Below are experts of layer 3 (counted from 0) of a mixture-of-experts language model. Rows are named router (the router's row for the expert), down (a neuron's output weights, with its number) and show model dimensions 280-319. Each number is 128 + 32 x the weight over its row's rms, rounded and kept within 0 to 255.
Before each expert's rows: a language model's description of what the expert responds to. This comes from a sample of Wikipedia text that the model never trained on.

# expert 1
Mid-word consonant-vowel pieces
router [132 135 120 149  87 117 196 144 171 136 117 105 111 158 100 137 126 109  87  81 152 125  80 102 100 140  84 142 102 124 108 139 127 114 158 121 123 146 171 153]
down0 [140 104 142 118 182 152  91 156 115 202 129  64  82 115 105 179  61 127 117 116  97 150 103 145 139 131 127 135 162 131 104  98 170 127 135 172  95 106 100 128]
down1 [153 123 207 188 169 138 162 192 135 112  80 139  91 142 169 138  97 104  75 100 149  78 116 128 134 141 102 174 148 155 150 111 140 127 134 106  60 152 106 113]
down2 [ 90 110 147  90 101  93 100 106 145  81 163  99 147 172 101 167 111 104 148 115 137 108 111 133 111 152 147 132 107 111 138  87 148 135  96 144 125 122 130 170]
down3 [118  95  88 116 178 116 154 159 111 143 166 147 202 106 121 139 118 117 129  98 127  88  92 131 148  50 187 133 127 168 139 137 127 123 103 112 142 132 144 190]
down4 [ 97 165 152  94 168 166 142 111 106 131  59 125  99 113  87 119  88  93  79 164 103 105 123 158 127 107 158 175 138 155 134 170 163  97  61 120 208 115 100 137]
down5 [128  84 163 134  74 161  79 151 131 130  85 208 135 128  58 108 157 131  90 120 144 137 100  69 118  84 114  84 155 117 162 182 137 124 105  93 137 183 101 138]
down6 [134 110 160 155 110 128 155 146 112 153  57 106 110 116 100 185  41 122 155 155  91 122  96 101  84  96 120 126 137 168 167 122 113 153  99 146 194 136  70  97]
down7 [135 141 108 115 150 121 122 145 106 150 131 128 134 119 127 170  78 142 117 152  90 140 162  69 131 114  80 110 114 110 120 196 151  99 148 127 141 102 114 116]
down8 [ 76 125  29 172  68 105 125 170  97 147 160 125 106 115 111 153 146 119 151 142 185 142 179 136  96 159 153 106  94 126 144 170 143 132 141  88 100 118 144 140]
down9 [157 140 136 115  87 137 141  82  93 116  81 186 207 166 186 148 142 100 166 126 128 182  77  99  75 115 108 120  88 170 124  91  90  88 155 111  89 120 168 112]
down10 [ 87  90 141 122 174  81 130 104 160 139  92 159 147 133 151 104 101 181 125  79 155 196  66  99  95 148 151 133 135 172  73 140 135  60  71  89 184 122 121 127]
down11 [163 117  67 137 174 107 124 121 145 123  98 140 129 150 128 163 135 191 150 131 106 142 197 114 111 113 129 130 141 180  97 140 118 155 130 114 167 122 162 139]
down12 [114 174  85 160 132 101 127  92 111 199 186 127 188 108 163 126 175 142 120  74 162  78 150 156 169 124 115 135 164 110 189 162 103  99 135 129  76 100 142 137]
down13 [103 100 140 149 135 110 127 134 137 157 108  87 133 161 104 152 102 140 192 110 114 109 158 172 130 131 138  60 105  87 112 144  62 133 111 116 161 107  70  72]
down14 [142  97 121 178 160 108 154 125  90 103 121 111 105 187 115 121 162 150 140  98 132  86 144 147 116 156 135 152 115 161  64 124 162 124 145 192 161 128 115 104]
down15 [144 175 136 105 109 190 156  86  76 112 131  84 126  82 131 152 181 131 138 132 128 105 129 153 111 125 160 169 127 104 105 127 139 140  58 130 145 127 165  79]
down16 [121 131 131 101  56 119  89 169 138 119 155 132 103 169 129  94 117 141 132 176 123 125 181 160  73 172 124 144  53  72 172  86 148 135 190 160 150 137  82 118]
down17 [137 143 126 129 133  95 154 132 156 142 199 136 188 124 144 142 126 111 147 166  88 124 112 133  87 144 193 176 132 163 189 106 129 173  91 149 142 118 130 152]
down18 [106 129 200 119 152 106 166 129 174  89 109 198 120 144 115 171 123 136 104 128  98 149 170 121  93 172 102  81 120  73  90  80  93  90  96  87 139 118  84 126]
down19 [217 187 119 140 161 119  82 160  82 139 184 104  99  98 140 102 107  96 158 116 123 131 119 140 128 126 166 105 128 179 150 160 114 119 121 111 105 184 116 125]
down20 [111 131 138 129  77 118 100 170 142 112 117 172 132 173  83  98 157 135 171 140 119  98 157 129 153 153 109 207 145 170 175  88 134 132 117  99 139 119 110 133]
down21 [178 162  82 124 112 128 106 122  98 163  95 129 174 115 148 176 158  79 126 139  63 150 138 127 157 169 160 150 155  82 135 141 116  81 173 143 159 136 119 114]
down22 [119  80 123 132 102 147 101 110 177 109  99  86 117 106 113  63 152 109 131 126  94 139 111 120 132 113 139 105 122  98 138 153 131 141  46 131 173 181 114 106]
down23 [ 84 105 112  90 111 146  86 117  91 126 166 126 109 135 146  39 134  91 204  95 104 101 162 145 163  90 145  77 148 101 189 101 202 144 126 104 128 105 114  94]
down24 [132  97  85 121 168 129 151 111 132 128 199 110 161 122 107  89  35 102 138 143 134 111 142 143 146 167 144 120 113 145  91  95 144 149 131 123 103 157  86  81]
down25 [143 155 167 153  52  65 102 157 124 137  79 140  71 145 136 144 132 139 112 107 156 138 160  95  61 170 134 140 105 114 128 111 124  85 121 147  96 124 130 144]
down26 [122 168  53 154 134 114 132 127  95 141 160 164 128 176  99 107 182 127 131  92 158 124  61  95 130 124 156 106 157 124 157 123 144 103 102 188 142 160 135 119]
down27 [165 147 161  93 131  88 124 101 109 119 126 126 153 182  78 127 135 134 165 131 159 129  85 183 103 184 150  92 112 131  94  89 112 134  83  65 126 145 191 115]
down28 [180  99 162 138  68 113 103 124 143 130  83 195 108  36 127  93 118  68  92 138 132 132 138 121 174 182 109  83 123 124 111  80 130 145 135 133  80 124  98 116]
down29 [128 171 147 132 135 131 116 116 110 107 110 127 145 158 103 144 113 128 121 158 114 117 148  92 110 181  81 186 131 175 129  96 162 185 149 123 163 120 147 138]
down30 [162 141  97 143 107 143 103 183 130 114 161  42 153 152 154 124 130 100 137  84 125 122  79 102  84  89 135 153 191  76 122 152 151 130 104 145  73 134 157 156]
down31 [134 104  89 205 116 143 101 131  95 133 199 179 161 173  78 131 149 132 102 115 117 155 124 143 113 118 148  70  97 139 188 196 122 100  78  83 108 131  97 127]
down32 [ 70 150 126  82 152 131 137 114 130  81 139 177 179 217 173 133 137 106 128 117 157 122 132  75 139  71 154 115 165 156 142 152 161 128 137 100 152 130 161  97]
down33 [ 99 119  96 145 141 144 145 122 107 124  86 182 121 135  48 122  80 120 150 141 107 126 143  63 181 106  98 108 124 132 162 154 155  79  94 102 128 139  98 136]
down34 [134 136 131 182  99 152  83 107 105 101 138 137 140 154 127 134 134 146 108 138 131 143 121 200  98  54  86 102 166 199 138 104 106  99 114 128 102 164 154 128]
down35 [171 151 136 123 176 115 146  89 150 193 121  88 150 133  89 187 144 135  84 117  97 172 135  98 103 135 162  93  76 114 121 136 135 206 110 162 171 126 141 119]
down36 [185 202 115 127 121 141  94 168 152 117  70 174 198 121 117 142 177  97 177 207 142 110  95 135 102  90 134 121  93 117 113 151 163 221  90 118 118  78 116 137]
down37 [ 99  54 121 139 150 171 148 131  97 123 131 142  91 152 123 135  70 128 115 135 116 154 136 180 132 129 171 116 147 127 111 123 132 114 139  62 110 146 122 123]
down38 [135 109 119 100  74  97 151 124 149 134 104 158 142 116 136  71 125 170 142  94 113  81 137  52 198 169 163 109 141 141  99 100 114 133 117 109  86  84 106  72]
down39 [160 113 123  54 116  85  56 170 173 139 186 184 165  71 143 125 105 107 175 150 144 149 114 120 129  72  77 168 160 148 172 114  93 183 107  86 186 204 141 113]
down40 [157 121 153 180 151 105 139 168 118 102 142  69 116 119 133 161  90 154 125 144 138 175 128 194 127 154 175 129 157 131 172 107 167 129 108 154 148 114 242 156]
down41 [102 140 124 152 151 185 176 177 135 198 150 119 129  72 118  78  93 135 164 117 111 125 147 136 118 131 114 134 130  74 126 186 158 146  97 102 182  95 142 123]
down42 [139 133 110 119 128  82 115 156 162 109 107 107 122 139 127 109 144 108 109 172 119 144  98  52 120 145  90 124 127 105 119 108 102 181 217 145 148 181 152 125]
down43 [113 142 140  84 115  94 174 137 139 129  81 132  83 164 127 105 153  88  71 128 124 100 117 125 155 110 182 142 148 130 106  78  98 170 111 113 118 125 158 139]
down44 [144 194  71 140 143 131 148 176 123 163 191 105 149 150 128  71 134 124 102 101 115 159 107 115  52  94  65 167 186 153 223 133 110 188 160 145 163 106  87 166]
down45 [132 125 121 101 139 164 155  83 168  75 150 136  48 179 134 105 116 131 145 114  71 178 188 166 123 115 101  91  77 120  88 100  50 105 130 188 151 144 136 105]
down46 [147 134 134  94 124 105  98 146 150 142 133  85 142 132 170  95 152 184 116 126  92 138 170 102 128 151  77  91  97 144 120 163 135 158 155 117 218 116 167 173]
down47 [ 51 132 113 182  81 110 103 124 124 193 100 150 119 196 124 131 139  92  60 157 150 116 141 122 134 101 107 120 133 155 154 116 119 139 130 126  75 139 149 138]
down48 [ 96 152 199  88 149 182 164 172  58  81 171 124  95  94  95 110  89 126  84  75 100 108 101 155  90 153 110 173 140 140  41 113 111 135 133 127 141 121 137 131]
down49 [ 93 159 167 102 130 167 130  89 164 131 155 132 154 155 161 174 141 108 144 113 110 134 143 151 152  85 162 154 143 150 124  94 115 143 176  95  85  70  74  72]
down50 [110 182 167 175  87  79 165 123 138 116 104 158  95 109 145 116  92 132 112 155 178 136  65 101 135 124 156 146 153 116 161 146 119  83 135  82 106 132 152 139]
down51 [101 127 103 209 210 103  95 138 113 146  72 101  94 119 161  77 146 153  91 123 120  70 106 102 104 107 141  85 109 191 140 175 116 117 143  87 102 103  80  81]
down52 [172 163 109 164 171 113 138 187 186 115  90 146 126  82  91 199 114 159 136 188 133 121 105 149 126 102 178 138 165 157 131 159  70 142 147  73  89 152 126  94]
down53 [145  63 174 136 196 119 137  81  64 176 159  78 156  86 174 143  98 124 170 150 194 148 155 154 149 159  22 159  69 106  88 149  93 124 126 129 154  99 163 117]
down54 [191 127  88 101 152 172 109  67 105 119  64 145 134 151  76 104 179  92 155 129  77 167  74 128 143  55 141 115 138 169 144 137 132 170 144  99 139 158 100 129]
down55 [145  80  85 116  63 159 134 108 153 152  63 132 105 167 106  59 151 105 146  92 187  97 194  86 162  77 135 139 135 116  96 108  93 150 155 102  89 100 155 114]
down56 [ 71 196 168  86 132 150  72 112  83 110 130 109 142  61 145 127  76 140 120 125 121 103 115 110 183 155 145  87 203 142 183 149  78  95 112 108  70 142 174 138]
down57 [ 89 110  99 161 148 128 111 155 112 104 152 128 198 106 112 114 127 117 127  90 142  91 150 135  92  64  94 101 146 142 186  94 119 119  83 132 155  94  78  99]
down58 [161 110 144 146 125 186 140 195 160  85 162 105  75  89  84 159 135 113 121 138 166 156 129 138  89  73  90 125 120 175 106 205 146 125 143 124 129  94  96 181]
down59 [160  99 102  79  74 144  92 127 114 131 134 151  86 131  94  96 111  94 109 106 130 108 131 169 142 140 113  61 119 154 137 118 108 157 149 161 123 177  99 117]
down60 [100 124 121 128 100 136 132 116 179 150 147 180 157 128 103 122 145 105 123  93 103 107 134 121 157  40 124 127 118 113  88 108  79 152 175 169 155 176  86 120]
down61 [125  92 184 126 140 109 126 112 169  93 162  66 124 182 122 195 152 128 151  91 116 143 119 110 163 142 150 126 133 148 165 135  69 162 169  73  96 152 116 103]
down62 [ 89  44 174 137 137 128 132 154  93 158 207 134 159 193 141  76 154  83 124 138 164  90 107 154 140 149  97 142 154 117 105 152 177 196  91 183 117  99 172  88]
down63 [ 99 133 187 141 124 128 173  96 166 128  78 139 134 172 115 142  77 142 101 104 156 160 120 181 113 126 145 141 119  99 171 112 148  62 133 119  74 133  96 124]
down64 [119 155 163 146 161 100  97 107  97 120 105 113  57 145 116  79 108 132 107 129 162 119 123 162 169 182 179 129 168 102 133 154 150 130 153 146 100 111 152 178]
down65 [ 95  96 107 124  93 139  44 135 152  81 161 151 126  99 103 131 115  54 124 139 120 143 106 193 137 106  84 138 137 199 173 177 122 132 118  90 157  85 122 115]
down66 [181 128 203 139 119  89 116  93 120 150 172 131  70 140 165 134 111 103 109 107 112 224  76 144 119 174  96 151 101 132 166 169 125 117 115 135 133 104 126 134]
down67 [118 128 150 161 115  60 105  95 117 161  85 165 138 146 136 168 103 127 114  92 161 129 140 138 143 100 129 155 109 147  81 184 141 101  98  56  37  61 130 138]
down68 [133 120 127 115  84 178 124 136  85 182 128  66  97 174 144  32 113 120 126 114 195 129  82 105  91 109  46 108 122 109 123 100  50 135 132 126 145  82 118 121]
down69 [130 131 109 150 137  93 134 177 135 156 125 133  38 159 121 140 112 113 129 158 147  67 117 100 134 148 147 129  89 106 139 104 150 119 138  81 151 158 107  89]
down70 [167 171 122 122 144 185 136 120  93 115 117 111  90 143 116  89 111 137 108 148 153 137  51 178 108  79 105 125 146 107  96 163 149 137  89 120 172 157 101 159]
down71 [128 133 122 155 173 129 189 157 144 109  87  62 175  51 100 105 128 163 118  80 107 153 120 162 119 116 138 126 176 216 141  85 137 124  61 132  90 148 187 128]
down72 [180 128 171 128  53 115 132 167 130 158  96 139 174  87 114 123 155 190  95  83 148 126  13 151  72 119  65 122 126  53 101 107 106  82 147 160 104 188  82 150]
down73 [132 133 116 126 122 130 147 202 105  90 118 128 127  99 131 160  84 174  82  70 122  73 154 171 129 121 173 151 124 125  99 112 169 182 109  85 130 137 108 140]
down74 [116 124 160  55 141 161  64 157 177  65 143  88 179 105 102 160 115 152 147 113 101 138 121  93 137 102 127 150 208 165 148 146 130 166 100  75 107  94 125 111]
down75 [112 163  76 144  65 109  62 100 129 116  85 135  41  96 162 120 142  90 127 132 176  99 188 144 129 142 136 118 138 112 107 127  83  95 120 127 109 137 118 153]
down76 [176 137  93 124 115 104 127 137  92 118 102 164 104 134  99 115 119  86 115 135 153 181 106 142 212 110 127 150 133 128 142 115 175 133 116  88 151 159  92 117]
down77 [ 92 130 159  96 156 152 131 142 198 143 143 161 136 149  96 144  54 105 151 138  90 166 115 127 142 130 144  85 116 113  93 135 136 144 128 172  92 129 113  58]
down78 [119 103 143 114  55 133 101 134 111 124 118 146 101 146 148  96 125 137 160 151 151 114 102 148 132 109 148 154 106  83 155 127 117 105 120 153 143  69 135 130]
down79 [113  86  95 119 141 170  87 131 172 123 185 166 127 173  80 128 131  87 154 141  98  94 196 140 115 130 194  71 110 110  95 130 194 101 125  77 178 152 157 115]
down80 [131 136 124 109 102 115 106 112 146 140 164 150 132 136 155 142 143 109 132 102 164 146  62 177  85 178 138 146 138 134 207  88 144 123  83 111  98  94 134 141]
down81 [164 131 153 105  94 130 105 152 127  75 112 181 194 131 149 116 102 118 164  89 120 125 164  61 124  74 129 186 132 124 155 101 105  96  44 135 160  94 110 128]
down82 [172 165  87 125  97 174 103 148 161 119 171 126  91  88 140  68  96 148 146 102  93 230  97 134 150 214 115 127 115 129 126 118 144 113 157 118 103 152  90 133]
down83 [102 149  91 131 130 151 136 117 100 178 112 155  72 152  99 109 134 140  87 203 135 134 160 129 123 108  96 132  87 125 132 118 121 185 143 125 140 131 103 175]
down84 [116 103  98 115 160 101 154 114  70 198 110 124 169 186 143 174  98 106 127 118 119 142 103 171 121 229 100 131 160 105  75 153 169 122 113 120 137 157 121 136]
down85 [115 108 155  76 118 131 103 126 167 105 172  80 112 107 126 126 107 148 125 191 113 159 121 120 131 159 155 162 112 121 115 121 171 143  85 163 159 120 138 151]
down86 [159 109 119 174  95 160 106  88 105 170  97 129 119  34 186 123 141 120 103 173 111 153 120  24 128 133 138 108 158 140 149 133  94  97 134 125 175 170  81 104]
down87 [179 127  61 113 162 180 140  74 162 130 103 134  74 125  91  83 186 112 155 141 151 109  49 171 101  57 123 123 136  98 111 149 110 102 160 117 114 137 101 122]
down88 [132  99 147 140 102 143 124 135 127 154 142  94 143 123 136  91 123 153 125  96 152 141 108 123 182 124 126 160 114 177 151 175  90 114 145 129 196 116 140 117]
down89 [ 81 116 146 151 142 114 166 120  64 184 156 108 156 137 143  95 132 116 109  86 116 169 130 132  94 173 100  59 119 133 163  99  90  73 100 153  98 156 148 100]
down90 [146 144 120 144 213 148 120 139 167  97 158  99 127 127 125 117 175 219 129 128  90 127 121 142 122 101 138  74 131  56 125 127 171 128 118 106 148 100 136 116]
down91 [180 141 217 147  87  80 120 135 112 116  98  72 176 139  91 158 175 148 153 160 116 171 108 135 129 175 135  88 142 143 135 138 142 105 150 145  92 138 125  82]
down92 [138 144 135  87 136 101 135 108  91  82 152 143 112 162 115 120  82 114 137 134  91 146 128 160 135 185 126 192 127  88 149 146 119  55 102 160 125 117 144  93]
down93 [153 140 130 111 151 148 149 171 133 120 164 144 168  84 115 112 135 180  84 169  82 136 154 131 107 119 132 121 149  83 110 113 111  88 169  93 114 129  43 147]
down94 [180 131 119 112 156 104 122 119  47 132 103 131 166 108  67 122 166 135 201 127 137 184 123 119  71  92 135 129  63  76 125  74  86 154  96 129 140  61 164  69]
down95 [134 126 115 154 165 183 139 157 132  80 132 132 115 123  87 146 164 139 165 154  81 161 140 114 135  56 159 122 114 143  87 124 109 140 144 107 146  73  90  86]
down96 [116  70 156 108 134 136  84 173 123  84 149 112 119  68 158  92  74 156  63 164 101 126 141 133 108 145 139 157 180 110 113  84 119 142 143  94  56 146  63 138]
down97 [190 190 160  86 101 172 145 140 161 132 153  84 181 166 150 147 169 103 177 152 167  72 164  94 169 162 124  33 151  85 121 112 105 180 155  87 136  74 162 142]
down98 [158 155  27 210 164  75 147 129  73 136  85 101 113 171 101 155  68 122 126 146 107 108 103 106 135 199 101  92 136 122 130  70 100 127  95  89 217 113 125 136]
down99 [132 113  74 143 157 148 178 107 145  72 135 150 131 147 193 150 133 126 137 110 169 120 150 105  63 152 104 136 101  91  63 122  47  95 152 140 106 150 130 155]
down100 [135 148 117 158 100 127 136  44 174 130 182 140  33 131 124  47 103  69 143  57 126 112 125 101 175 122 111 108 142 161 176 145 223 138 161 110 133  72 164 105]
down101 [135 122 142 156 184 118 151  82 148  71 149 159 139 111  71 122 112 106 113  78 133 194  65 181 197  58 124 135  97 108 105 129 124 121 136  97 139 137 147  93]
down102 [132 115  95 157  48 145 158 190  98 204 131 174 197  65 123  96 125  64 139 140 133 158 127  97  48  96 131  89 107 157 136 120 114  45 146 160  52 131  92  98]
down103 [176 114 180 130 110  89 114 138 150  95  91 139  98 113 142 109 140 100  99 135 135 111 161 131 106 162  86 105 137 122 112 184  80 171 220 120 157 150 109  86]
down104 [159 103 126 123 110 193 107 125 115  69  85 155 143  64  64 107 131 109 159 155 126 101 121  35 105 167 119 151 155 176  86 104 133  46 152  91  91 117  84  99]
down105 [116 149 122  91 156 127  94 126 144  97 149 151 108 152 146  95 158 100 125 136 106 105 189  90 137 200 148 124 144 114 169  99 181 160  88  82 107 111 143 173]
down106 [ 65 127 119 153 129 155  60 143  97 121 107 107 129  73  91 114  84  82  86 147 121 134 167 147 136 117 130 151 116 129 166 116  69 128 128 134  81 163 123 154]
down107 [166  99 177 104  91 168 169  96 173 113 100 178 150 141 122 112 127  82 128  71 150 125 149 122 161 106 155 122 119 129  94 131  69 110 136  17  75 144 130 137]
down108 [117 150 106  91 121 201 131 140  76 162 133  95 119 158 128 154 145 148 101 200 118 179 126  73  71  40  90 170 116 170  88 152  93  79  90  94 187 113 163 142]
down109 [111 112 165 169 111  89 126 107 144 110 149 143 114 124  98 232 188 116 160 153 122 126 103 127  91 101 133 109  93 126 120  87 117 162  95 167 145 126 118 171]
down110 [ 96 139 100 105 157 133  98 114 155  84 143 178  77  87 153 115  86 133  98 133 137 166 150 127 118 163 134 186 123 171 122 105 135 103 122 109 115 129 171  91]
down111 [136 146 196  83  94  84 158 152 127 169 187 130 130 161 134 125 121 110 144 165 107  96 149 128 124 133 174 142  71  73 104 123  65 100 132 141  88 101  69  93]
down112 [139 113 127  86 122 104 204 152 154 116 141 115 143 121 179 116 152  67 134 178  98 197 184 150 155 146 123 147 133 128 147 139  88 158  69 115 104 145 122 110]
down113 [158 149 167 109 202 125 107 120 180  90 105 150 150 176 104  99 149 150 102 138 173 122 145 135 181  73 110  89 150 100  51 175 187 120 122 146 150 153 129  95]
down114 [182 177 130  67  99 126 139  76 164 116 140 154 122 170 120 117 136 130 139 100 102  80 162 114 188 176 156 136 137 140  84 147 137 129 140 147 135 130 101 179]
down115 [187 175 116  86  97 161 139 136 117 115 141 187 156  78  94 119  85 139 151 131 104 193 158 105 158 149 142  95 111 114 136 109 190  92 155 174 124 106  88 107]
down116 [ 98 124 124 192 174 126  98 158 177 122 179 178 131 132 157  82 116 161  91 147 130 130 149 125 114  94 133 198 106  92 156  97 110 151 161 160 101 110 118 141]
down117 [ 95 147 139 104 112 157 109  72 143 157 158 113 186 108 154 114 163 134 151 100 127  99  61 120 145 125 164 146  99 178  74  84 134 121 111  70 163  86 128 177]
down118 [125 125 133  78 102 144 156 152 154 138 118  86 143 130 177 136 135 143  99  86 176 153 125 156 107 136 158 153 206  89 151 151 108 100 132 140 130 107 126 154]
down119 [ 97 155  94  94 138 142  91 165 180 149 110 118  73 108 119 163 156  99  90 186 107 174  92 114 159 151 100 109  81 166 153 178  85 103 126 201 119 149 110 124]
down120 [ 84 134  88  93 179 104 125 100 112 161 112 129  80 212 116 172 138 100  57 119 148  99  85 111  60 199  84 157 117 217 131 131  82 124 156 163 104 114  79 141]
down121 [132 165  48 142 138 174  73 141 163 144  70 175 154  97 136 128 140  98 149 102 120 165 127 111 158 161 198 125 134 131 121 146 109 163 141 194 147 132 117 184]
down122 [102 155 120 122 126  83 129 114 126 121 101 102 129 134 208 162 115 138 137 134 122 145 179 150 100 110 157 128 154 126 151 129 132 147 112  76  87  62 128  89]
down123 [142 121 123 158 133 153 168 127 165  73 109 113 144 143  94 112 177 143 159 107 162 114 171 169  83 144 112 146 138 167 136 167 128 155 203 127 112 151 126 169]
down124 [142 123 156 150 172 137 136 136 120 141 148 124 104 171 123 159  64 120 117 136 148 102 152 124 175 111 120 104 181 145 179  83 151 109 126 140  86 174 144  60]
down125 [103 143 119 103 179 165 158 153 122 109 122 139 159 108 135 147 111 146 115 139 136 146 136  71 111 123 110 160 137 226 148 104 156 157 107 167 142 154 110 139]
down126 [130 137 131 149 121  87 136 124 152 145 123  83 135 209 145 151 165 105 131 109 121  86 108  96 124  72 167 131 122 100  71 131 132  89  69 116 120 126  53 156]
down127 [120 103 104 124 133 138 143 111  83 185  83 138 138 215 145 157  98  85 113 144 122 119 117 151 117 153 127 114 120 106 121 116  46 106  93 109 118 150 134 162]
down128 [114  52  97 109  95 104 131  67 114 164 129 119 146 180 144 155 104 169 114 125 141  60 154 140 150  99  96 132  86 128 115 202 143  83 136 122 134 132  62 205]
down129 [141 107 108 112 155 100 110 147 127 113 125 119 114  96 155 132 115 136 108 144 150 179  80 133 132 160 220 137 159 134 116 160  84 157 139 210 206 204 131 126]
down130 [165 117 154 165 171 141 151 169 147 116 130 167 109 138 130 159 103 115  94 126 129 110  48 156 127 155 122 136 132 150 111 138  60 171 162 149  80 186 103 114]
down131 [156 142 120 202 183 162 146 103 148  99 121 171  67 110 140 112  90 109  88 123  90 118 127 190 124 121 131 137  48 118 111 126 159  88  99  95 138 130 124 106]
down132 [105 104 130 155 140 169 148 144 191  95 170  83  58 115  77 143 149 120 100 146  74 124  99 149 143 151  67 153 124 122  97 138 127 159 187 154 147 138 166 104]
down133 [ 68 192 126 122 128  83 128  89 127 116 130 105 156 137 143 138  81 128 112  96  80 177 134 129  74 139 161  76 116 144 118 202 193 135  60  68 130  73 185 114]
down134 [153 134 105 102 122 218  80 131 150 155 110  43 152 112 195 145 134  98 129 163  66  90 129 121 132  61 166 116  86 165 108  80 137 201  89 135 122 126 113  55]
down135 [ 91 130 156 187 160 136 143 142 126  51 151  94 128  58 149 119 137 162 142  93 153 173 150 204 129 144  71 159 159 132 122 148 177  77 133 116 141 162 121 120]
down136 [226 117 124 148 114 100 139 123 110 142 114 136  82 122 159 141 149 114 134 144  93 137 107 130 189 146 149  94  92 174 109 171 115 119 126 162 151 144 122  85]
down137 [ 98 172  93  98 142 154 118 156  88 119 147 125 130 118 111 146  96 175  79 130  71 122 124 137 147 112 167 103 144 169 125  84 147 155 128  82 101 117 167 170]
down138 [141 174 225 144  95 110 137  85 156 112 138 115  81 101 146 128 145 133 171  97 113  87 173  94 133 150  77 126 119 142 131 147 105 155 143 169 128 140 112 127]
down139 [149 136  80 100 171 189  79 126 126 163 105 112  98 120 182 154 117 116 179 151 128 139  84 121 118 148 161 116 131 121 142 108  98 170 128 119 160 163 109  55]
down140 [105  91  99 128  57 104 143 124 133 156 107 116 143 172  99 133 164  51 132 132 111 104 119 123 140 124 177 159 123 135  62 108  66 127 112 190 158 119 159 120]
down141 [ 88  71 144 108  99 132 114  85 158 168 172  94 105  80  84 165 132 173 119 172 142 116  91 162 151 189  97 114 156 155 116 155 128 169 163 117 123  95 161 131]
down142 [100 118 198 108 122 106 169 134  58  94 160  89 148 101 181 147 140 128 118 121 159 157  89 153  99 114 165 109 143 201 156 150 141 138 141 139 145  57 155 129]
down143 [167 136 108 132 127 150 117 106 169 132 117 153 164 132 144 125 148 202 127  93 109 104 148 140 140 116  79 108  92 159 180 114 126 133 139 160 135  97 120 108]
down144 [114  98  72 127 108 134 105 122 106 128 108 158 156 187 108 136 166  88 195 120  67 141  95 142 125 114 161 165 156 101 147 114 130  58 131 144 172 112 155  99]
down145 [129  85 121 126 116 114 129 187 154 181 135 103 134  85 124 101 163 117  72 139 184 123 156 104 143 130  92  93 133 138 230 135 102 123 145 128 169  99  93  92]
down146 [125 137  93  98 189 165 114 132 136 152 139 126 120 112  48  80 142 147 164 184 121 130 125  94 118  35 223 143 186 101  57 168 131  66 185 151  60 124 152 127]
down147 [100 100 152 121 136 110 104  79 158 111 162 143 169 168  98 111 161  86 114 163 151 120 125 119 152  88 146  87 153 133 185 112 148 144 135  62 103  58 148  90]
down148 [131 138 104 141  90 132  86 152 131 119 154 131  66  80 151 123 156 139 154 158  95 111 136 110 125  96 145 116 166  79 116 111 154 141 110 173 155 124 160 115]
down149 [108 122 153  98 149 124 166 124 132  87 169 157  94  66 129 166 129 152 163 133 138  66 132 101 142 141 193  88 191  95 107 108 143  87 140 166 107 150 164 174]
down150 [166 110 143  88  83 101 162 150 151 128 186 166 118 148 135 125 133 162 154 105 200 103 127 234 101 143 167 136 166 101 157 166 162 114 156 106 100 141  86 200]
down151 [124 120 150 111 158 109 111 114 142 159 123 162 187 183  89  97 155 115 110 166 149 109  77 127 107 169  89 203 122  97 117 177 135 137 119 114 112 108 158 180]
down152 [123 138 196  33 180 130  99  96 151 161 126 151 128  60 194 108 188 183 192 106 121 105  90  84 136 125 154 151  89 136 105 134 143 158 139 226 128 212 159 116]
down153 [132 130 141 100  52 113 109 111  47 121 145 157  76 114 156 163 122  66  90 117 109 161 154 133 151  94 171 122 146  97 138  86 140 135 128  90 142 140 149 144]
down154 [ 98  95 117 124 123 127  89 120 102 162  99 105  61 154 143 117 130  87 142  86 132  96  85 137 120 146 104 176 135 120  91  58  57 131 123 111  79 110 115 127]
down155 [ 92  83 189 163 128 118 183 158 131 137 135 118 152 116 138 125 136  91 126 122 129 114 155 126 152 162  96 171 103 115  91 139 148 115  69 131 116 123  59  30]
down156 [150 146 100 148 111 108 110 145  69  80 106  78 105  96 106 141 114 141 101 123 176 114 179  62 118 141 142 149  58 140 107 155 177  84 109 130  97 106 149 148]
down157 [112  85 121 156  84 192 140 118 172 105 162 115 131 181 134 130 123 134 121 150 145 150 127 114 184 164 110 177 116 112 125 119  74 207 175 144 162 105  55 126]
down158 [221  99 130 187 122 143 175 119 134 150 155  94 126 191  90  73 106  82 124 120  86  60 176 117 161 147  95  81 108 107 114 109 142 127 130  75 149  93 180 118]
down159 [103 114 136  52 113  86 145 150 152 172 135 143  93  96 159 110 135 128 171 109 129 131 133 141  80 147 101  92 111 167 146  93  90 114 139 168 121  95 100 152]
down160 [114 122 140 117 179 146  96  89  92 140  82  92 146  90 110 185  84 137  81  96 135 194 201 166 176 109 127  80 128 124 121 117 129 151 119 122 140 125  87 143]
down161 [154 147 121 143 164 128 107 153 117 109 126 124 134 169 108 138  35 175 124  87 137 179 134  88 119 185 111 100 115 162 106 126 121 157  96 148 159  67 117 129]
down162 [109 116 130 156  92 125 144 120  94 105 115 119 147 149 133 115 111 155  82 123 115  97 114  95  85 133  64 111 130 142 159 128 157 115 118 112  88 149 134 143]
down163 [137  99 106  92 118 120 111 100 107  84 132 101 165 172 127 145 221 116 115 145 115 125 132 177 109 144 166  75 124 147 125 158 188 163 138 121  65 176 162 138]
down164 [154  79  82 109 163 157 123 175 120 153 105 152 143 118 146  97 151 139 144 149 146 113 156 126 123 124 117 173 168 105 166 215 126 136 161 155  66 143 137 126]
down165 [111 126 109 114 141 130 147 121 109  99 117 128 106 142 172 120 122 161 115 106 173 120 155 155  86 133 131 129 115 106  61 135  88 137 175 100 133 208 103 122]
down166 [175 140 127 199 103  70  99 108  97 110  94 117 113 122 116 119  84 105 147 139 115 187 122 178 107 179 140 126 161  98 162  67 105 173  82 132 140 131 100 115]
down167 [114  97 151 151 221 116 120 176 120  79 136 111 149  76 119 181 149 163  84 131 100 120 171 173  46 142 172 171  73  94  93 134  38 137 140  94 127  77 161 167]